config = dict(
    n_layer=9,
    d_model=768,
    n_experts=16,
    experts_per_token=2,
    d_expert=448,
    d_shared_expert=640,
    activation='clamped_swiglu',
    moe_layers=[0, 1, 2, 3, 4, 5, 6, 7, 8],
    router_score='softmax',
    normalize_top_k=True,
    routed_scale=1.41,
    balance_loss=0.00228,
    balance_bias=False,
    router_noise=0.1,
    init_std_router=0.00921,
    lr_router=0.000957,
    n_head=12,
    n_kv_head=4,
    head_dim=64,
    vocab_size=16384,
    norm='rmsnorm',
    norm_place='pre',
    norm_eps=1e-05,
    positions='rope',
    rope_base=10000.0,
    rope_fraction=1.0,
    qk_norm=False,
    attn_scale=0.125,
    tie_embeddings=False,
    parallel_block=False,
    init='uniform',
    init_std_qkv=0.0162,
    init_std_o=0.00382,
    init_std_up=0.0162,
    init_std_down=0.00234,
    optimizer='muon_variant',
    lr=0.00542,
    lr_mult_down=0.7,
    beta1=0.9,
    lr_head=0.00353,
    grad_clip=2.0,
    warmup_steps=200,
    schedule='wsd',
    decay_fraction=1.0,
    decay_shape='sqrt',
    final_lr_fraction=0.0,
    batch_tokens=65536,
    seq_len=1024,
    doc_mask=False,
    train_tokens=425900000,
    steps=6499,
    dataset='wikipedia_en',
)
Below are experts of layer 5 (counted from 0) of a mixture-of-experts language model. Rows are named router (the router's row for the expert), gate (a neuron's input weights, with its number), up (a neuron's input weights, with its number) and show model dimensions 640-703. Each number is 500 + 50 x the weight over its row's rms, rounded and kept within 0 to 999. Numbers have three digits each.
Before each expert's rows: a language model's description of what the expert responds to. This comes from a sample of Wikipedia text that the model never trained on.

# expert 10
Description: Surname endings. Final pieces of names, mostly surnames and place names, right before a comma, parenthesis or pipe, such as -son, -berg, -ski, -ville, Jr.
router:450545647557549493510495430503551465518405504464488399528513488478546608473383546489511582541489524488553525417495485515481522410451473475477484511518470503541550518506517528481500411489508485
gate0:485482466486610367458543525451498522477479454520573513595466540620541485510438439559500511583615483487465460511493520575432462471519513558408546583497481497562466479530520473485458512537422510
up0:541482464553638423485490499580574416541495510502531494573468543595504483536604454475481455557456527505491489503497493585389519427438547562461548573499435372574553469508546477569473443487452485
gate1:450536499495531474564522583522500567494436540481465462433583486496509499512499539532485449517483468485459466591536487539499496450559565468477461485524503512442598510499512515506519475486416488
up1:509494523546547559572473545540497536445529470438494475514512525516452452460431544560459426476459508474492529519497489604517505472494438389454418448524499409467618415502505545534465531484483509
gate2:408561449500551474492518547576510481351453462561512494491459498492592438516528494480534545530548484507528555464531565528525562525537452518495496472637590492474499380438569531508487441434492419
up2:467496501540494508523511500500547416366505470528501567351536508501495521489505482562467593445490538564510464450500504511558552426522454483473522466539604532454588542439518512493466434528485376
gate3:484412468421454473551460506492592608507591516512466412511458461527381487421517473505616470576510510501403442407480592547580523483483501413467470542520598513538567504516434476404452528430409565
up3:442501499549523405453503521430494545405538502485519459471579517570446514409438518584484448561498486467473508421395586533457493514485490489396512536526608494524510548483527422457424567417466426
gate4:476493505481367424482522546554471477526473460465417500531533424492445470538451470413579462390564446430424571516483452486453564472472486489492550444480596589526510475458435573496499432461545516
up4:549537546494433443542387528480498378545425532502436509532519370567489468550472510411551528448441485467385545555538497498492539480471485519413512483536562577503443492502451445538504489435516467
gate5:473495434480536481485519455486537512499491525451564502532489403465538536522550485499486562546488515482600506542550462496566514469422524482467472497510505412478536463538472492510464481454500432
up5:465565551478602488537512501426504576545490451440473457494506470462531556480532483494537557576466509421608456517516538556488580532488547486523560480539547402504546474514478424419505478487538505
gate6:443507488463519458502541526446503577464457521464553505444462522557482616525479541405501456491537416588457557495548478542499533497494495395421478462500571501608436501567473548480559521477535539
up6:450486572429433548542597521438504515468455453504466497519498476559480514500469498501490486523508401553492510507494484564530496535478555447521467450468550467572485436464509445525557550418530462
gate7:449499565415564599601576452514513467447429535468417574590437449498408456463450451437583518555441463513549492504484509456568509488485544559534519516491513479529522546584538452452499471513487489
up7:481579478465567501599553437452416487417517580524442522543442529564531478554486441536557485547560498549532448480469579515466476530481475574552531489542546442551567533568543385421394428557605460
gate8:437438460510400421412522486610489567433454436536522468516489467440474487504469507434440598584502553539470457514472500468424511493503415379509540510462541478485606582454416494506492480571500418
up8:563393503487413520427558531648447556466536499458466549497468551479532523599495471406571548543488425591578492485408561467475537530519472475553468482504552470491540584503452462530502477564492548
gate9:524471567538326476607479483480492445620454524584521421481512470453496497510524521450508499548591561607481530427542514539492530569467545502443446474507555486423470558603508512450458453511494350
up9:612436614536504466588507593429548410578388499578384540448477499426567557481511491437568517507492579484510532507548514526485435578489546379471424456517507521466530390566505535549484429591468384
gate10:513512467501590481459513520435508420586479555408475551446534493401476519541434568566526506467518588526480507519539506499487502561480451531602457523575523484592519497439393511500467485461538450
up10:499518527421542451464532487489486487551474410435542519484554538480460477547532561540522471452562536496409481462494495537469516458458380495554581505558576527612523437518468530365406431501487484
gate11:468484453518484484418430566602416509505472430506436472572551564459445542486544495531477485581462496543436433536489450535556458496508480494500459451485466477584539505516577553487511620475560549
up11:513537466490560437479475503485478456495488447462517488527509501523494508566497514603518477599542525509515500529427532492510532556512447526548404522478445470581552464477456595454549676536534475
gate12:503423548560555514450524505413494552483453555597484492542543561541387499471554463533599494494508495525422567535421475458596529593431413637564466471431511500440442500544530447432422415612458553
up12:427482530460558535548496398511550558596581541501454508480592420482471498511537475488466518495535433475445496523514423519480468547508510483406556502524499553488546446489505433471439453449464406
gate13:426547416441518507508462444508579448437506477515422457492532399519492595598473483512495421522458463549464488434628541434510465548501485527510562436530486540540438467515491428524526512528548563
up13:505545548489559475508525444465567423458514543401495413513466537468443524483537418497510498507405470553409399515523456489447463427500465550479573423522527494436483476536499476512449471460486580

# expert 13
Description: Mid-phrase connectors. Relative and linking words in prose and tables, like ", which", to, is, method, →, Award, plus country codes such as USA, GER.
router:498434505505563535454537590521514626500514431480434497504511622540580459467489585489583390616520508455491514514580502469566461529500550487468536533579435558445453450525527494521489551539577542
gate0:551471496447530455564485489474560532522615531448534531465526480490438410585439441467468494543604537453479465534461544544500515507497513543518435522485548511539547499435499480491550578516440600
up0:504456461441530494549393508484414479431667489468589459463457524469473429522538464451521503550476575518505584509565496523479540483408538461480511593511555476525579506501490570541494557475502477
gate1:560489467526556518559552480469534497536523502499458449454455490503485557445600577508443486519481541471491541548546573459515537398529561425480485424453554601517555438470500462534579479498451580
up1:491475508516516468524572541512487536521471493489475514417506495400462434471603516483447511579590518501519595500521596452577510442510517387473458400448533531482542517515543534518581476512469499
gate2:500395561553503497449447442489488488509513500589479512492545480516446479516472465472395583536440401573527527475407544446509504529401617506524579470391502465458551486539628498480470595528453466
up2:464516641561473506536486593542515456513507556539395514553472416516434433451523523451437600505483495563500465530428499520444507479514491549571468513559533544474558546543509462507494546511463381
gate3:416555502627437489473421555505584478481579499464485497501538549456517499420489453434543473526509496537489526507459503466527518543532604568545545556570494575513548479542482521562537509498517558
up3:534571557597480391475472501504557458461458435500391499460479554438511435406504572425497481480581545451475533437461459433447529493422575582468433518442522449488560544537514496522526568522575471
gate4:435527444517502455524581434528511527485427417566491529423481501455481551475541554504493525563527511497531462472556565546466447540535464374492487569427561472546494495492527448471456476454518522
up4:581502502469490442478514465577466525517463421514433492431454539514518528390497589530549555512491530496458501450527467483504517510494567459532473503497520564458503413520546535390532504460495462
gate5:438548482535500525429425503560581507435498475518447438444520584499586413475461524475570474492604544410413497384452566434483536512450485490471511465522503433468533534559626579429492536402527487
up5:552451457514543523435472511502496507498532384473474476498389440534554396507550537617547544446472437527484383428497534452482584481505523537535479468445556469546499440454566491506471485492554550
gate6:459468572559499448421589571495438494425513527471479511420388463511460459473534420475439542471536531516420412455462557523486501466502383373549467602413522425429510501505497469477452482561504435
up6:503433477515608480492470445481491493494457460485483522522497439508382478445454571517492613518558494546426449509505515547593516484509469395551495595506512502538460424455565452460448598598504434
gate7:613543419491515495434544478544438603508394393471514467565637551466544505542382501483509506494611512503532543463535554488536431426542475438527520552475473404531523479425545477537504503530478528
up7:513486457576476457414537479511445388490533510407499478529571567469481490573449412545514597480573536524434505536564520573555483505534479554512481481481521552464499499486512442521489527477524525
gate8:540469491472419470472458497568529486542521455488504509479537425578445554514469511470579520481525476504586532450493582573521532442648494446456498511531520506557487471457495570445484557493473469
up8:523535529555482481460527547533560495543478460523492538502535419523420514447456486551554502559486424463522531469507580517522457477594464426421457525588559460528526490464509471473458549446467567
gate9:385430511501442563468445537495539490600625451487465465447581549416525470481486460566458512527485407502529550502443551540498553537508584542532579334453587511553504504543538472440453524525573467
up9:409415426536483557378484483576504428503586506431552461576576462491532452439444484480549494414546433481473565453560501526490611532539470481436595412474518545484518466493513580507505489440516477
gate10:514473473499456464445452524494524526414460571498495426512562539543576435519456545503506475435575588455433544500437524487490494544494367396580483511549585502444477509412585485556520469545474475
up10:555519422543524489491465467499525520391418534510553482479479493515541439520498479462438596456511566542421492512442409465505462619502435397486486584569554571505432508460590533601426515356494475
gate11:448419507448425552506474488425498540452545475465472553500526468525495555524507460494463483514453586501456438468509577542529511534472466440543590492538455594518566441465528569475471507448566452
up11:457447492558453536500477536503544586476586422516449496452506518438532492557451496496525517442461523416432433532542535548553463512469401530434461498526542564450590487437426494488432445553481534
gate12:528479479470505465469498541515439532418489502617583562462580564438466497435457509553517493566504485429540493505511452571486513424483530573485581488539568543476476515444483479532457489561576490
up12:528521509457467464459489466511433543520532561589612445475457494580484512464515453500478426575514516438496566531554381525456568515447495545487608483512499454474547526419520524533540512622561519
gate13:487499475519595469420457401536480532523463541588483400507543461580482571540616501494544625486442525457480613578490519453529545521392535538467516517489516528520500510492468575478489517488474507
up13:519417463498477516450543522518531484525427506584493451519531415481547571489549484449581515499490529442543512451517469547587580449479546510569617506466425477476529449515430553457464539543489622

# expert 2
Description: Non-European name syllables. Middle syllables inside South Asian, Arabic and other non-English names after a first letter, such as Kh in Khalique, har in Jharokha, kar.
router:465543545552501535435476523467498560569514501615477559529490515483455412446530503628487633539480510571512574560401482486441449455437392515444479533522497479525470473553508513412500482415612528
gate0:442419533520510482525471495493483493471542440545539498436526403410466554528529511575432519416516510456383503476570553511431480500505598461563449528516439522501478515490590408488528477496518515
up0:638527495515412449504520533442537496511492468550439431502433527408449492508483588554508407501454559600524505509568477520471552507469557536532462509579542471524567560489576520467502417490498592
gate1:466434539525541503495429499453451597485515432337481495487558423522538567515465461439421419460434562475456501488482517502532449484420570408487495418500582496510469519458575495524554424486527432
up1:461446561475448459493523442407517535516490465484492544538490540467463558498599431459494465453525555463468547508484486415412477559441483428437522486520484558557441495567483577519472444448548366
gate2:486465446455517511482562518400459505474434467595451518468455498478402493483498477489528503497552533582517451516382451510478436531492584515526575431460534545517492588480545401570558496493509505
up2:514523495478477519552514509421525467497469444597472514494503477538505517563461477481544471562561567528529468530491386441474448486407563494443567519436536556506521574449562576462485482566515494
gate3:407494431538400574482522522556471484461479495458509554506441470445472522523443453442479444495486499441479528462547529481482506450548566464471544487591545565552495515545542502505584548611485454
up3:414516428465426557477505602603391525495487454523495572450406494596518489519509473507481496532446467447511461447548486509550572493483569523496457457552457530475441470461566514454549550554506448
gate4:457572566464510425537585554501477406457448509502489455530435484399552507443537520666517494450506465484446558508570535579532486456536399529552554433640530534520633547549463496462421561494459544
up4:464530579442502457554525666499432468499465456585444478481527416454612528445485469554546483507527503500488471517590512449537567557514462526501505434525521493555570494546486510525440530531390537
gate5:401564480461550538554563490505589429390442537574523483503563503532430431456482455481580454451579497409517484496506468560559499535450492512557495518532484541523442434544489423505520444514472571
up5:430512468450469580518547479588551422427501513576457458483521512451502513448524545539504430454490470427400436461494509549526482495478557543522397489589443558485559473564506461430541446548465546
gate6:426447463524498551495592519542522447462503566501568470481480393522441515408517510494451472539516552508509510417509424477471528456446476441420609462479498452405472520428477532475467492527483507
up6:559436459558472517517510495544492494499530584547519538536513468488467502467504554429440487475542577591516426476517473462516527499465445403509530555583510453493468527549547503532470473547493537
gate7:385446436497483469546518573550463486498525511522549475581509508566569482475523521493547483515463528521555456538500593486414394489421496562437501516506509503466550579544620531497544523512461471
up7:428416400600434416541495535412477515530499511563487486596478497528423545523499560418526485577528526486547410541448603445483467503490500493383569543590498493514478571479527484473594472494490461
gate8:547583488546398547438498494557496479581500509570538404457465447419487591552526498482434506534574506461462566518561545459447469493518442517438448561509520466407500557490521550460445472574460527
up8:536566441548402507517451471502533451574545460541597486543444481464458534592443501436397541557545630462496558505558542478455400475487489584460445523559498474447508467526468433448423556509488480
gate9:443453475493514527496460572517495494529464526598547558427526471550456464509441537590533443527521442469536397392442439514504476492439585514588480521623567477412553523564514490532485580539582497
up9:390446486510568448472560490476498490441543549479524482478542557563469470546476447527523555567521442466485372490471572589525462593543516472576482540488465526421493443459514530522524518476502516
gate10:490418491485518498493479569447440416409533551506502506512438542597551573546381514515488493450506479613503451500482497449494485588619515471544331408523559478428548467424427563513514506514549527
up10:477455455476543488501490546514418466509532489527437496518542528499492540521437584489429491501510486615465563575495541482550431530616464488526375477547461534555483538396518515572509568444557548
gate11:463522510466507517563556519508476554468507543525512477453483501428501519467556414458513484380591605486573515505488542537538573436642573421508546477412491538501531517494638457473559423478435457
up11:525528566493504424436469544442473509555474461522510453415575441478562424408533484538472484529473539453667445483442565431503442577457543539544441520478506423474476446509568481544487461529452413
gate12:554535515515562471533577495406451594469525528621537508462568498512425512384450412557510452522462559449508495480531522515531524487544462595533508536535566456490380482411457553390430570465498505
up12:468516442493577437586601455477507626422462510607558441409519456524451471458427509437533427578531506377521490444592585458565484531590569585431470505476525538437367501494514487437492520519465556
gate13:418508477496492475459535479479480575454525505594479484569500583512365552496520520490470495454447469454509460452436405463593460509450471476537488498451560492528510485593420494500494540463551464
up13:470489484381437452546512492549476584502510545517432508532496586460390523424543539480484506536489457396536409473423400432514452583478491413503519545436524448542508492569474557571463517489594500